Experts of a small language model.
Size: width 160, vocabulary 4096, 55.4M parameters.
Experts: 64 experts in each of 7 layers, 240 SwiGLU neurons an expert, 1 pick a token, a sigmoid router.
Below are experts of layer 4 (counted from 0) of a mixture-of-experts language model. Rows are named router (the router's row for the expert), gate (a neuron's input weights, with its number), up (a neuron's input weights, with its number) and show model dimensions 0-159. Each number is 128 + 32 x the weight over its row's rms, rounded and kept within 0 to 255. Numbers have three digits each.
After each expert's rows: a language model's description of what the expert responds to. This comes from a sample of Wikipedia text that the model never trained on.

# expert 52
router:078212111159112186113166137139139184093169145134142156130101080085108175128071130130189067133111111141116102095086120098101114100164105126109097120110138089183092089086168114154124114126100155139070069125108115120140188140129106109090132117156105131102169142101111125075069102130105156090087122112195120167093141095181112097137114161104084157134145150094148158081138084152101120195074107071096169150106127148169146100177156162199173147153153154165117143090130095085092120151154101
gate0:100102117116144108229128137106157115099117129139133117121085115172117082095091164100123205221183137124128149158145192180165130123228122144124126105167107087124168155196062170120091165147106098212111162155133157142113135112131120117145104114103126114122169109135077136097158135136128163112126138108148137096126103054136133134134154084156076117155172112141131141119170139132135128078129178150135127115091079177125118142071152144162097127122073135130170104115138077126121153109189053
up0:124117064155176134102114091133084124119188109124113182084142132104179143108157128159145153130112161102113085138134118129092108147092121137183089130124068154160148118086124093145084140177184178129160125107145109115117198082170149081090181151142144123115140124060086166078178107079153162123104149138156163157059160050145191125149174141112120106122124114151111140067097135168167158104209167103198097111088144113126097113159167148154117128102155142106159108168122159106189117099108136
gate1:158118188155086120124096142151047124082093118130107095107135087150113090129156155180158151112068106175141081123113150127162145164102135136095143131148198113166131116128117125200101109129112130129181110113122185163108133155105177168106100090091118163100152170086130157154096156166120139125049122140151064152144140092159157147090042132112045138127126120196144168193164126159131198091115154127097105101092095149143155130107147166103218152125142108103067118133118120145133148108127095
up1:111113158127153146095114101060115096139116058118117125090123121153116147167090128136087138124130120132155074136190159146169095143083185122132124112097092068125128142199144111124138136178112142135149123144112107131191091153162109126132137090150125123126124124096155079117211047040110148107077128090167159188149172119165103091099126075122092153169124137181135158066145144149063167143171126116176136127139129137146121112101147130204074161117107084109168056116098095102171106113088122
Description: Nationality adjectives and their endings, such as Russian, Soviet, Pol(ish), Lithuan(ian), plus pieces of Slavic and Nordic names and places.

# expert 53
router:094194121184118134060150196059113166079132168221093214149110068120128135155145131167177125123108153113185100136138174156139129142115156204093096120082135121125101122113141130165137111150130140086112131123152167118137208140115095177136166141154156118077122100118137112102146124135069116142102141108131135090041124112172082141148138142116078173191157074110099132142157108155171161112147128161095124099109152151187155097119165141177133146127088122115147188138157120155118142127128090
gate0:121133072086130144083178119110113137150170159111134117117065094129107117158140124129123075081151088135132057112160147045108154123149066186155180126154153152161085132140158141099170120084153142128163101135132070143158121100110183146117131166169194184142093118191155130219153132126157153106102060149172148077110156104196123160150132113118148128200140125099125091096162093178132139213133091133080110170132102152151091158137081124127135099138155164092141143121113097152148134144110130
up0:096137114139125124124139129145167123131127129149137150140084121173120126065106127135112145131168098122142175136127164130124158101129152155154144123107125151157158123126041121171184173109115137087133167152153078187131172121136179143144169113104129180144088149123153127181168187118112112102101060080192130050054175137210165145152118149106191155129158053102152124202127096127104167153154067172142116123131116114174123074172059092170129142112178092140103139155112099134181119132135137
gate1:149145062147105175104080111138106153098153075095156109160114110180136133153116123055169092139142130094125162139147089109145098130056148120154151113101139088096142159117133131127098133162140106060122096155142106081111098148157168165141116089151198139101146080116159113127117096130126110126214150153117166143147139127093128120129116056100121170131087171134092140106159115200105099161153155103057114202116111120182175126233139093120139179135150087082141134127142089136064139172168134
up1:150134137127107106141122108072097107160125121081106145146115141118087102110133192128092192110130105162010052187103125144155130084101137186155180140141158165084141133109141149103088173106142162111157073147162133113140141154127087143126174143145104122151151087133108107134135125102114076104141081145104121140152142128133165118134109143103069145151144162165111109054155145096135141143076131082049114035100173107136134135146120071164101144054104136130135092162211106115141175150167134
Description: First capital or opening piece of place and proper names, often after East, West, North or in, e.g. Co|ast, B|ilton, Col|umbus.

# expert 31
router:128155087208102156123134130144111167106149178143145179170118136092100149125137174171174110114056170125130126108142123037109141127124101105068133128116133085171113167108152109140181152099138143143073134136171109109126206108107153134132131080162108095085155079121141162126090142121070120098152158070221118125123151164180131096159114148104132162112148148159136168117153122151121183128158132175078139091118100082120174133143176094140146160159173228147126177107087106115111095129096097
gate3:120171129100157156101096144134143118188146203199218179134124050107152143120105088129164145150073114184083132123108153106162082121123146116158112089122163129143085160124136109137146106129116085091130114144108119146112056220117157121123139120167123090102120161108075154133118134198083126113088169133183182111125047185106151077118140109102110101129131081101105128108162124112151153192111133153109095130142136081099178116118150109124141168095136090166111182108154162120091129068099136
up3:130091116129089131104163138137153135123137067115044133132114154181098149119119125114039122124168117128157111157181144130102167131094130128132146088161077130089216056078089162158101108127164117135134085172112125091140163071133087124121102101083163113111165150103184156136133149112173116137107103112097162157096157063161117177131115139142109099130115188114196089134099152142144054101094092099174150119149207155147105121151091146142153100161098190108175159159159111159100147163160148
gate4:091113097139088136146128139135110167193161135155154185097107117145150140143098119144155139125103098104126147114088085114144152133143106168143157143161172190143106045097075156133124077085120139127187154117077147088095035128139119084086127145124103153151115130130052093131087083170155128137109131132159133030126185079165122126101146147178140120181196089125079096122079142119130085160078106143172143224120111084139120136133132084128163119105068131093126167129128102122132131096124096
up4:127123145184121135156149121156104090140165234072113192114078159131107146112166158157147143177112097117106125108061067116099148161136126178145192139109114139160127123184085181177159193128116216128147120153190163090123122113148123145090148174161120131094142147174094135146078066073134105146083086147097156157169107136143129139154102150154172143127120131146082154122057140121120111112137142132160175110169095121174145118117139128136132211118112120123168081161094138154065121120117120
Description: Cardinal numbers and number words giving amounts, ages, dates or table values, such as three, several, total of 14, 24 July.

# expert 39
router:150195116143080104127151185077111103078116129149106153096068064107082131129077122140105073135045120129079087117148121197138123128139160142088139144089146134096073157133165142099132119101164109108115099078133185164142135164044073143136098117092093133126123103079123158100143127159101130134117112085225060057121131175140098124095101134135124176148142122127094186129161119155171131122153143090135118115071138117114137120188188160166155132160131165135155131141129138116082098147177127
gate1:122166080124059162121118111117112132130173123115110121159135126154101133119158170136136091062163101134106167149145124149133042110064095155158158061155129198137143113120094081108141121123138135094182105113100141166136148155169110096157119116135104158119132106145147132134103106148155103107129087103113172139140190125196221143198091147174112054087096097131083114094117165141113161121140128140109147096159124104122096095137174133167084162110115159099076116132161135205233093150125095
up1:099125148157164105126115173178103138100056116100060144089160120195111162157144070121158088149127109095144129156097128121110100116045138126119065141097136098172122132165111153115178114102138136121119130148140147087136098080172110112130098157163116159154131191059195159190171095096109093154101085154152170089066065111073085141112152119175126150120142127191119135128187124172141146155142142150158120116094131089110121155111103168116074138072147124133099211164140128181133097117128138
gate2:155131145141130105140131132162109108171112142184156132095140135147167111113131185157137159152141103100080162145022106142179132114168154127154154096100152044082185151150136111092123187136056134181092129136143163070148143134127177133148115100125163102144144117110125150107150116162200131134132150071096108133112100160127128123128167098140068163133176148154209106106138076072112188153121133165153135184122135183153160135162155110090099117110138219132175186142095155115107171118151125
up2:108139115175079125076129102054103178145126023158075141182158117171102117138204095142140118090171141161159130167129171131135165095088114115126076133166110165096133100123089155156163113088152141115114147090152087186081116134122095104240121144154083134120139141160189139140109147125129146069124083193135154106163101099112093127179126130120152134174077138069089181138075122148124078142124134192157094117122149126124096112132116116168164146111185111140129139115105150112117121157119104
Description: Word pieces following a capital or lowercase c, plus table bars, in lists and tables, such as c-ask-ets, C-ateg-ory, San Franc-isc-o.

# expert 12
router:140173136171106143127119195063152143082107159155134172140115083138128133173076218125162120185108121118183129138114126145118053125098103112129091116105142140101124188123159164142109159186114095071131101146127109112138154160084094128141138145134118147053129115086115135110065155157107101142115113078189172046099076136207087166128116128155075150143138133159078135117175091141133092180118167114063096148132151147124141109150123063136126159153119152141131134133162100116043123151150121
gate0:109119061110135124131161133104147171137130126122125102121141098155108128154158173078099127152115134080149167121135143071117165176090122190119129127116143162162055100126104157115103093144138113163123107116117112150166162132096088146100138119177154100114149113063128160119060137095201082160152103096127158176134113181131139075061130139072183075082146083156128045121138117146115148165125072106107173178175072134120148087159092154150180186138116155119099125131149082108093153086087198
up0:167147124177170115164131106119147079140079124161103124115119135143170205091162116195126062114154158127157151149099152106159164116137144128118147126058127145110099168110128111116144084081087102132169110129134102090044129139139161100088176155184153126191109084148155130148092134107122113108103128180166129118145147163138097159186068071153146100156165089126154205128109148100082145130070161144141074136114136103152151144182122145058123114151160111162125164108062129115175174131175069
gate1:221170133139151117142087073120157132127208162113157099082166128130220113135118161106122092130120122171065116111155098100102154144096176108134104131126109154108102103118152090127120110110094122042173158088157136096180123118138137156134118131091106076162142117085125153072190074097126106155126124151111147187171168095120139111095113172183052117124134102166105133102134102125120148158067178144074103122047129093119113110146127129136126131102150097147126082159186070133162112159128092
up1:132130093073150143166100114135120111126126115126114131143197126125177138122146184146163159112151130160123134098203110118105172110120179105140119104126182077089194157163159146143173106135089116113137108103183107113127142135196172132098098160146173167140150100075156172088201081150118104110089150110093030131114151075081087104073163151089054152111175140147094119161089167055135128111122127161147127176142096181129133133128182082117140130103105118093084141111138140133159162107145077
Description: Continuation digits inside long IDs, coordinates and numbers, plus word-ending fragments like For(ever), for(ecast), Form(ation), high(lights).

# expert 49
router:153144062135055195112124168097116157093170165140128202062097089116106130116109216161119097160097150132163056094167108100082108085163125145122126156141163143144152175109159178120100154143164129129114132169151145103136169094099116159121096130169093117140138112152170175072119082124067095136153104113138156136146148185121065114107116113092131140111121146111154152087131089144136142157098067133108184095178103087158147109131123149193148176111199183149124148113126099076167102116133105
gate6:120113144121078155099112155072151150150097153165164089091083107166089190123205150103122142108110098105190090152173139159115141082145113155137205139160152188183113151082082139205090126161113124106141111074134105160106142185104113102154129176135133123164144163143056125119112142163099141104088152079101098132110146142082152114136106127125163147093129095075148118127155084089120170086160141162103135122173171173143131156097135142094184084091200154109109117089109149093103189115101170
up6:100093144126116185076109126117138118111125147106124124090060140103075160172129143123120165136096045130164116105108113154109178118102154075136135169128114131165097078082143131197101083179159099142143123142126140148177108190140097148145110162148133150131130163152124072114110048192133130165077130096133129089159102147170106142128155097065129108120133087118181119183117101132186096095119164147159153109182200096165124184150143133147138155138137172109115183171163154144118124058088202
gate7:148146174134112145097130129103132146145103086142151205087123151148095134076105139076126095101139090156099176129086160108126154096113129020180162086081128238102144110059127144150139085146123099146091144125148138148053162121069085109122109141129109104131136118148162084103126129163184121105149114173199101081136139073104097139076118095146138132132096172127081138109129135127121118125084154167083138102119128155119132082112174142083093145139088120113133119107110222154101083151163144
up7:108112154166151087121147140117102114100120134067091071117138136134163148169090108211161112117151165148101148081103086148129126111132153177078105159114112119145110157118132110144166178163115126093063155143164169113170128144194116171088128113179133066145131063101168134144159112161126118073127079075113150152133105150051158106114157121122089092156104099069158135145110140100157151161197127178172137150108137103090068173180070119154119095191123191109078131144114145125151142132102070
Description: Occupation and role words, birth details and birth-year pieces in biographies and name lists, such as politician, president, member, born, son of.

# expert 18
router:156179074204111183123110129102164156091127158141179147079124121063042142144153168184187100157091162108126167082132102127103069055091144135124124145164135112124102179122173112150148166114134102101097130149139116112159215134089117135102141190131156141109180116162172120068079081107128128117177158080211108097173179121098131118114099129112147105126148148126147124129123070094112175142143132153103104158150119125127120115161167173128113147108120147131113121117186110064166153151124094
gate1:136144107134099149098154116137204170143130117102143170140132131081191121100140071108194192093139139177168081155110127134105129103155153118107120104143132120111149133172102218111114189091208133150162088116134146165158133127205099119175145142149104137130101095157128157154168088179147174100132128151117134145113077132136117129122131115091160145140110123177076108120124120123177112128142122087109109072177124206140097091141117147098121174066077163178094141119086050201150162135127099
up1:109098143142134113108137138075108114143164098112104098087141128133070070122083164114139130120090102105151112185169123128135128103081166082137135124107110088127133121074159136075084155101140165188079124185103076106111106158178052145117156122162099103117198090150104118045089100083173153094133135063143115178145119128115103122104062123140138117151178125124138108149161089118079103126095118142171154164140154081153168154170038084109126098144105170091183166151136189108121121082125111
gate2:117112124179113178101119103073032146114116121124122077152121140166097147121061077101161108123120117071130134128148131124120094066108095165107119153150124126183135157132107113114104153162119052070149142108153153152128123170127147139106090132161117124133213103136125153154119085112102160110129126081129146046082124141101110140132192128106089120183215131063124146125132095076160130140141107184069199123153157115139079148143079167084151176119125147178116108148107122154082126165074139
up2:188101190105134129208105119156106164132130115126166157053173158098149098143107164076122132104099125131165092128120125095128098117129163079093092100129149172152137092091106154125095130109164151194077183154079152085102159070143136117184131132135100145121081136109138084155186159173095149135129138192153179151107115116105132141174177087153091151086114117108170159198146123131153093109131147111109123127210135144097115100148100148170171107151139194103114136092149090127122215163133168
Description: Personal pronouns and career nouns in biographies, such as his, she, He, debut, career, worked, married, studi(o).

# expert 27
router:111205088183042171039071179039147122115162178154126121110092099120109119121102152162112138154163162116177120129129125144056123146142151142134169113096127132114129151128175174129108110092095124160063100066147129115143194106084125141121142149118135117107154152074196171161155136172138148134121100062117086057100096130127060130134104139121125159159154146107074195141155093110127134117131139129124129126163136159105105076127122141155124134135133122139198131117068116123114144186100126
gate0:169180072214129112113133126036075124153148142135113139101045110104143117114100115138115144105139136107162169112110105129086109082073166115168099138050116120108078183130150061089148140152119078152118176141131117120069115119120138124121078177091089148124087139141150185133156146141177114130085080128101143153176103120075104142183129116129085125154130062127141175130092110146092107136104087148138139159131119068058118096129155170123147076095112104124199132143182172117109129135154122
up0:147156117144138102100139123084134065124121133133151157128074093091083143114153113141099100142139153072099219138131152134138138138148159133132136162106079146099119215151154090064113204118129088125151174121161100103116130142128095128085088146182159112065076125125180163141139109153141075128088117135082135140130133139089154162191144095129056193123106110128130134154132111170058096185085154161119121143118135134116129106093168167115153095172129133135128175112122215114123161205145195
gate1:124118113157018132104146165098131103131156098178147158156103118130153165122167127131149156110111144165129103138188110137119078108113105101126131141123125121075187095147132147160103127114117166143160105211112198171101144072145130105135086133133055110163197121098136156148175141139138144113154112115095094112097129118148108135177138088088125143078124115149165142123108105180094129207126103151173111155086180118156091051071101156110101139146160103144151130113100073167131027091134076
up1:129110132150114180129120176129189039128121179105096171160160120148147168128084144125131149136138082099116134140119085167086133170155149155143171141064145163173117140147119171171120133106160137168122163138115127163189143113083165115123125132164135157140117161087104087131153150180132182155114145142102120101203130120098130131142129158126126142163122102142141193212170118070122091064112194137120084062158153188154109136043140141093133206099115125149096148137095145173135180100135103
Description: Degree, minute and second symbols, digits and list dashes inside coordinate lines and infobox lists, such as 53°58′03″W and 47°36′33″N.

# expert 25
router:111226107134062199106113168139102147093156125126107147130154123114082164140139142179204136134122159120107114120133179118054111167136147122046152130119153175168149176106165142101180110161122113113074124102156164155151150134101153161121166111162113107120115133138115163149123107112113116135085129056166158114118128155136109082131143089181095140137163144171103159186174152181167176134160129175122077134136119119130187153135143087184146168168146208157124192111111107121093069156127146
gate3:127132071147123151130069180125082130120204126168115157099157143154127144125094186071103161136184108128142109129083123163116065081142120186138129175190099092136160124112089073148137126164220156098122127144121125075128099142119104066157150156137131102136125098130133143142129097140076147126105160087100123072120165066135141140126122132122168097148160161172152118131148117147104130150058061076122131178128099142207091072183109123104168117113094113152109137144129100166153177071172083
up3:067136144135165139103164080144168070091167151125088112177099234121137100157121124164164138168141124180103129115149149110163109137060145141123094122148116113064108181122099111153134097081120145126141147144082149138055111180077144151168199093103116134124118112116134156139134112159151147107111141164182069107150095134116073152113111168113114156183169091121131071133084134138074177162164108117105112101121174156128085115052176101141147146053128134143134207110119158132119107123122169
gate4:102164092178136150126132141118122120121136132191101148181124120124149148052134103096209165138100168070154114130093145108114137156118139174142134177165104152134113105123120158084111119098125136087114120128165173095120195082103104166161144131176067079077163128074120137059177145153176124077137140147123160154139155112139170169076107140150129097137151084115075143126104071128130192104147074127191126152141103057165210125084102114177133126126153095128104139083098151124191113095101107
up4:076180132103121146113176174103111073108105149144076160131122132149149112090138071040158169122110165133145072117111090090170180167146107165161127094186144102130126087131099139150056096109106084109090128103114154158086158109117137133148157115200114104086064165091109057137142122132121145104107138081122114109121150139112157136120124153101113131132153167092069081154114064123140202151131080117206092154091124058112139097156108131125123142162159130153120186064113132164124083097117113
Description: Small numbers in results-table cells, especially motorsport race-by-race positions like LMS 2 4 |, plus first pieces of proper names like Airport, Division.

# expert 35
router:215138120183113086076084206128142144043150163143117150153121113112065135104123142145241089112135120121147087091130114136111072144143087139146111127085148151096121137121124199177112132114128138107100145083170084118090210109085125144103138149137113126127113178117159162135102125081094130122130123098109102140113129107146115151107148162142120164118149150120127140099178138177160178142106124138092138085105171115112164110209128115173175124130139231117116110081111120062092134158133102
gate0:196150102088131150119157179090083136136086119097130129149100122107137161094113119128161178122103149117127119110161042109102107128093101144151073115065115090123105176149104167089106159148082113106098140102132143171161132156181220162146130098117112138091122129153139177152120176104138192162156203088116126171117125143135152181151104139144132163130181074196117167139074179120160162118132188172139158145183113101148156172099119107134217141157118125156136167120127111118134184084162122
up0:077115118132162106158153154107142080118130130128117088130116136126074067156136089119123140107137114119136099125143120118128103189091146145068088075106133115155182126125117153155064135106120106118076130101111117083126115150141165125154146113120087165138145110108102196134115116127126221086175183129070159129124091155188117138160081100115135186124127105180118125153137102122143127102142124085192177092134072129209088133109091220078082114164114158113127112156102107099053176053151095
gate1:147111066147172133161093053112199138113096128153168118150076085167112151143122088172093099108112110077140161112130140122145138170069133121193095128109106134133111112095133042074129124161099116140105109074123128101186135179135094154136117160102126096105116159167150138144102143106117087150133172109153135150152121129057123114109104084100148112086088099139160115110143132096125170127109137133160151079166085117096126189096104089100081128106192150137082069133216140118198090065085120
up1:129109061154203130154080108147149160124096165125205115174064071074122147128092121156111116140103134080138170133162185135117132179116132148184086152078109162176099141079131060107130145161135121144122110062117128111169135211160091134091136171176156157103148139137084120124073160133088076125127160079157128132127128129090102105126065114107131079090153066147163110077106131144120173113125164123134146098134100131104202161108132132129119160128179103118111132141175125108177110059108141
Description: Lead bytes of multi-byte characters such as Cyrillic, Greek, Japanese, IPA, plus some text-initial tokens like the, of, he.

# expert 48
router:128191128145062164066185157091182147138165176154096192148100102108109128124161149148173143088111139117132137167089120150114105133173094127070134117143131133093141132109149170139093122132069151165088132126127099108171125167099149103121105101195155113161167097119137108142114121078121102171143083143206139121077143118162080121128165154099081064135133179134136123165106132131182171179128180106109119115172149142143096110127244088120183111090140161100145140145090117080087086127170135
gate1:143139126111144119072078095130091173132112123162172099095154127143137154102109100127064152104101150177137123132137149056045105140130128203131129100182138196170084180144119122132136048141148104153124118168168141161146153123154154114101166122102112151149084164155164134160128143151099185205155176095122110074134067118152140108220149081113126105094126096089172093188188164124125121114170170104117163090159108122100106155142137168142136131148158180116161145111086115179127129103154138
up1:155112094133182122110144164084159100124181141218132132113140177179115112185102104172130119063063119151194093191113120161150106141124114056137101112115170133091122125142172133169164111125188124139135160097183142120149133128150154135140159114100117092183177143094154155088123171149130116148092176125113098103148089034113148165164132117157155130161148159152110113124162090200157168101116106075171176106144147145134115132120165156190113091114162153090082086125093158130141078084137134
gate2:124137100099112123094140096140137192096187118098146158206118110131111154154169145176133133130172123134111152162123143153083101072173120151131092121116146165137130144162112123126180150097153196126121166164198051186120120139101069104179088150116159076136087130117103068177107092138178094108090101181134185123106092141163149063117084131128157118108146076098082139149128065180095091115161107149125156117113111117144131147117139168186144128139131132112064091146203092186106119141157153
up2:114120179148126095099167120105121158112109127131125177102094174134070175147185182083158149142123128091125090165127151141131096130117137146106125087158125099113139097151105071107117117117094123135157134117172084209153051120133072148139077156100173081137147099132126139111221153115100122096101116200138145167109147129184113106068101062115148129157113059193157197123119065128075147125128105130078106135106120199141121113126121185121155136155156157088117098185114172106114164105105123
Description: Inner or final spelling fragments inside names and words, such as Matt(el), Aristot(el)ian, v in Apple v. Samsung, trav(ell)ers.

# expert 16
router:124190088168140175074115163089168133085168127129152229135072103104103135143092150126196089112109195094115112103118171114079087131176145112141109163071119134145152125109158092114120136149148142104083131105123155115131182145078124180072180104158148121083116088108140142118072145108079098124117108058188080144085198153107058107138107147107108141119145094131125178110108122119137140129089120113104129101139136122140172120124203172202143153129152188141133131109142103109163101119130081
gate1:127123089230140112126158178142106164104111114180132164046064137173162167108158148128104153084139119167130097150063129160150099138185103139141160105065129158102138237156094152139138111096127069137165114113134133074102201081134148133192091128150115117170122108132134143154139127142112120114167134099145158087123122200128184105159129201123166124122110146106117158155134053126148127114114176105171144189126152125129141122062160129113168131148109122161127154144086161100132145101126110
up1:141118158181139168143141182149163084141087136171157189121116148122150161146113135157042119132139086117149160081101149151097093150145137158168157132155102123162207159125133127111081151126128105135141088092154142138104129177106214159213134094130130059104137177107109110173097160075078088077156104113069152137155129146147145097082093187119120159082135134088066170126131029124115162105093162108125165171120133192133127079137137130175135129144130127123157132132089108111124151100139106
gate2:152145114106131104125129106137164093078091115099135133164133097140111103138085092118160103069160149094145140138121111157112176152097122125161132114152159139090180079141194077123123140173093130123144144203161101094210219079150102165121064199060155114106122126116080127150172118112079127168154133076118101209123141122146086174171103120130105105115103139139127110096105169145161114137075193143104109151153135114070148138162111112167162165130160196158149139111098141095136125082173169
up2:140172178141109169047095152117151142090136112121154148159190041124132167154107099063192095104105082118108096101115145147044158183141153138116109105148120133103178107115144084136112124128098171091069116176142182081166167120077100136115163173121140158115148184107064177108138139107147164156112129146090105199124143160156087154134111106107092125145131137128096134071096163096100095174178098129105115110156146168111140163107076136113136220116096156116142097143102133119124165118130153
Description: Common first names such as John, Thomas, David, or final pieces of first names before a surname, plus sentence-ending periods.

# expert 63
router:114204084120085173067119184094134187042136160121137171100098122089120150180111100149225106150128129098149094104106147105044102079136090145052134140134128139127147131106101125138090118089114119071091089133157129143172170114120130091147119136125147152112111131133122120090086168148108156078144122113149138138131109105158056127181100182103121134083156093085148166124168107099138134124135124101184072085176144150166194123165132179156135120125108178147112155137113121172093092148118082
gate0:159116179125125159143173102100124129143121130126070152087120157079104148163132113115069106124127099108080127136118164128128104042122140062130138159112171129112066099131136200159159093131163122126113152094091181178119092157158181100123193149092125119147159129140165107133106117111102142123084145126123125124117133084131124123182137170148152137108085121087074166115175167121085223161112065128181166113139132185134063121114157065166061116142085166065146160156102180145148137131166148
up0:156150089129119132076127129094197125163059189181057145129152122137078135146064112126115135132108133147079147128127139093139184147130134156113142118094146147138071092199122133090160121123137183145095093108101151129162150125161144152128090161111159181150153097095149063163110138132103162100109088172169101179181105171101109160126173140096102153117084040130190085167162104161094135125117146119154145108103112210157176152132138110155137142119154119158144186074097147076114133132112066
gate1:137126154089111129116103140126135161156130106091125097098137109155129093092170142119126128127141152121124033040174130163126112146114110208117124064136145137143156137157136155119092207116203147137117094111128154110131108153159142116136143128159065104094178157138134106126177066222119133131142089113091176107170121137162186137145171170147093130139133149115184133063074173165102099142092115146151114103060171061081140147120149163141167113148159119099140077167170150089094146172126124
up1:080125125160170147153129181146119092079143124117101113194154160083181149081097112174187167165104140110142127065091175104116070137106082157170091117123136117101113148174168048119128055148110126150139118113084140088161145148130082164120135165159126106114130127105180147033141155154097166143117113123136104115134184171100151146128120145114160119121125141127154139041118104134150151115149098132125165161109119096109136196124111155169097138150131096043134075161182085180176171116148140
Description: Pieces of South Asian and Muslim personal and place names, such as Satish Raj-wade, Mujib-ur Rahman, Muhamm-ad, Gurdas-pur.

# expert 43
router:187229117168064212117140112062185164115176139150134171113094149098120113079151157176166110147132164141144070116142117121083081106141102147085137155083147132090110162115133170137170146106150190126101081102146127109195152140094108157109123134150143115121131090106154139082068119154135139145116094060112134093107108133142109117090140164188088157121171105086153179121132107177148091125168121097143144121149096125115149146142149167163142129186184169112182124105139127118163087117143054
gate2:152090097067102137189133163141166096167157130176132141110063141093120143122113150170101119150134147112183117120145072101136121170159190082172155154135106076125117156132138134096138133193145122123128106096116166096149104096161042085131137094062140168121091102097120104158122128095176121085187137070114102139135134156116158155169135128111170161125144098095115158192069155150134132176094109138126142096101225161075080146145151203152105169111093133173118164124128124160113059146132127
up2:156106137110128135151080140136145128167158166149134133107079106044095056106112127116149122130140140112144093135161060114107154102149136050104115168140115150136068134195131093120059163225144105168160098153150199106157114118139063119052154111129098180162114085161187067152072124097101152134122109170107105190166130132160128135116106122127147068097126133133153189106122119133112134155119089114090140113136169102141121157153180149175125123125144151155085186128137178160157132143167129
gate3:187057124073127181153135112156116148075166088112111166102123107151139092128124102149133131148150099129124103201134097097061104103175094107163115116110124123126201158120119181170111109096148124143147120044157235120180154095153178157133177189109113087113140169128149127134111130111126103110193170207124140174149152161133128166125098131149127159102145138151148152112204131097109155154094162127164182177159153139120146088189137164140076136146164157178141121147120163123126139132146150
up3:102141112107122179091151123102106077080163091129085096077103131191150101151136145140060088143132119170112129162087145106096149132105120135177127086118144133110089101135224191127195119145125126206134142085088203127100136139140119108107143159165080118117137119120163208131167086100158120131103201128130118166120123160111104116090141125094139169116127141173154110109086108153089138162130143133091126181124162114103127192129159068120066097128149140103108170146085101088141097123033149
Description: Opening parentheses after a name or title, introducing dates, credits, abbreviations or translations, as in Maisie Maxwell (1876–1977), Wrestling (AEW).

# expert 34
router:133227151197132156104089196122135186136104193173131158110134124104129139168121142122175091133113211086142058127140117119159109152155126101146138100140135117117161139097159099147170144153142144124090122110129165101178174122071129103116109114114087110117142105132165163096109121141072105159120166124129112096064187065161083150124089104115119141170145119175110103085080132123156085148111099123136059152101147161129115119141203144109101186109234131123140142119116129108175129145187145
gate3:138184122146113131123090128191120130114082083135111109143139104155134100120126114078144118238083063141133093071153101177105082141168117108098099077155121174163113160093125088173140154122147164089104120118131117118093092162100113138144115105140136185163149156156190096138102051131146142086143154170112181139135151108164192056132125184097160106113149128104173149172143177151135126095119141102125116138139141114096132134203083061131201131167090157154133084129101160143135108159166086
up3:124121126168125153093095109131116099171153159153140162149109059163125143193160117172110161112118117115155148158082147031118114194129122087137145127171161077100197088157138151090085145119103139145104121098070082184140164108158147134128155118161068172144149131108078158129125167179176163110127145128152037164111104119112083133107097113121127091144134163098120114163119106093115109148142071113166137185115161150196108069075097174115162108128135107160155162118099152067110172077117145
gate4:155112117155123179159115151189183154126087142096145118126126134133163138112165162150173132094083138185160119156039107166088120147117119105107115153160181069085068166094129080105088165170163176118144125097176110118152190140110136123158136134107138137187160144163167166167149113085166148132121160098158147117138146143079156098124116150151145166111160158120121098143173150064036162204148133139143097163128125168110114115190124091150162173206143134108126140101104087121109193108128138
up4:165097108095133111126125071137166192153144073126164174104132145060180067197104122095121126107173162109128095064198087134100127113100081093120154121143150169123135190123133131129155115116170158131124198133186117183137091197084193140147166166061093103074114095107156188140113131109148115134082047134133107128141137162166090135166135144172156138116114134158134116083114132129098116140180134171150116138158134113178094155119125118145094127147128094193086131134147074128120087123154152
Description: Lowercase middle pieces of names and words after an initial capital cluster, such as L(is)a, Br(enn)an, J(umb)o.

# expert 57
router:138199119117058199117090196140148175046139149148079198109095072152123123146132084100186160128107158140120095075117127101126141138133144153104132100119139106142145157121110133142139143108101116092108109108137172154168169111083141163118173110145096140115215135079144148089143164194093139194171123161149146151188079102112071149124107131099072126168164134135142107108166097144121189118106149119143068094106146107094158132126134137150197157137159157139178198134130105106089105146138107
gate2:166140155129116133162095105168183190131124141118160168124171090167091100132173157139114138153145141148138136114107139131121137154137124099092165126143141096123144138159122170106140158078091150108122159124108131162163136119049049170181084115171085116066146164106105118095144149093089152164080113142155144059096120128156085180080133124114182109080172084144083144107181090145145165196110176085051076151078122121120163120161172125054145167161120150140137142161110117086139139140166070
up2:100117118134063136125094070121136092144063098123110091080151178115182142096094114113074117077160147132134101076131154109123135086152096154040100112132130131055118107134141129146138068168201107154103063122194118133119096068127187091169145102145079122108134134148158081121108133118158157107176196112135103158158094152177132132185160146163166170099156106118127180140122119099175150094116103134118096113119167093108167130093112118133109113084116065127171098138165096132158075101112072
gate3:098166124152189129174122153115109128039116126146150082111132131097131101116123118166091118155127101176126113115119096107146131178155124108115158115120104095113140152115197096156116091131141142160179170116084139059105200106154120087086107093131110114110140164183134187142076114114117102184097143100086141182170123183129080211135073099145059050103112171136130134148113209147138069177150094076128151127082146148157097092123165101099118157150118132116087124157145139101132139147150181
up3:148152119124140107161184152134163144115140094175051156074082106134140167169108141098151106131095124126110110091105118106133117128097120094154125156141116136165143155184143096224153059082120120130162139120167152126096158064098113115186136149159114155100102195180109121066120108139187129131137155118072084106124131202168121129113134167128148121117155166108111162125192082119188162145125174129128094168103097104138131088132148072092118161226086086138088122082113139114188126130099107
Description: Inner syllables of Japanese, Arabic, Malay and Turkish names after a capital, such as T-ak-amatsu, Aaj T-ak, T-ish-reen, Q-at-ar.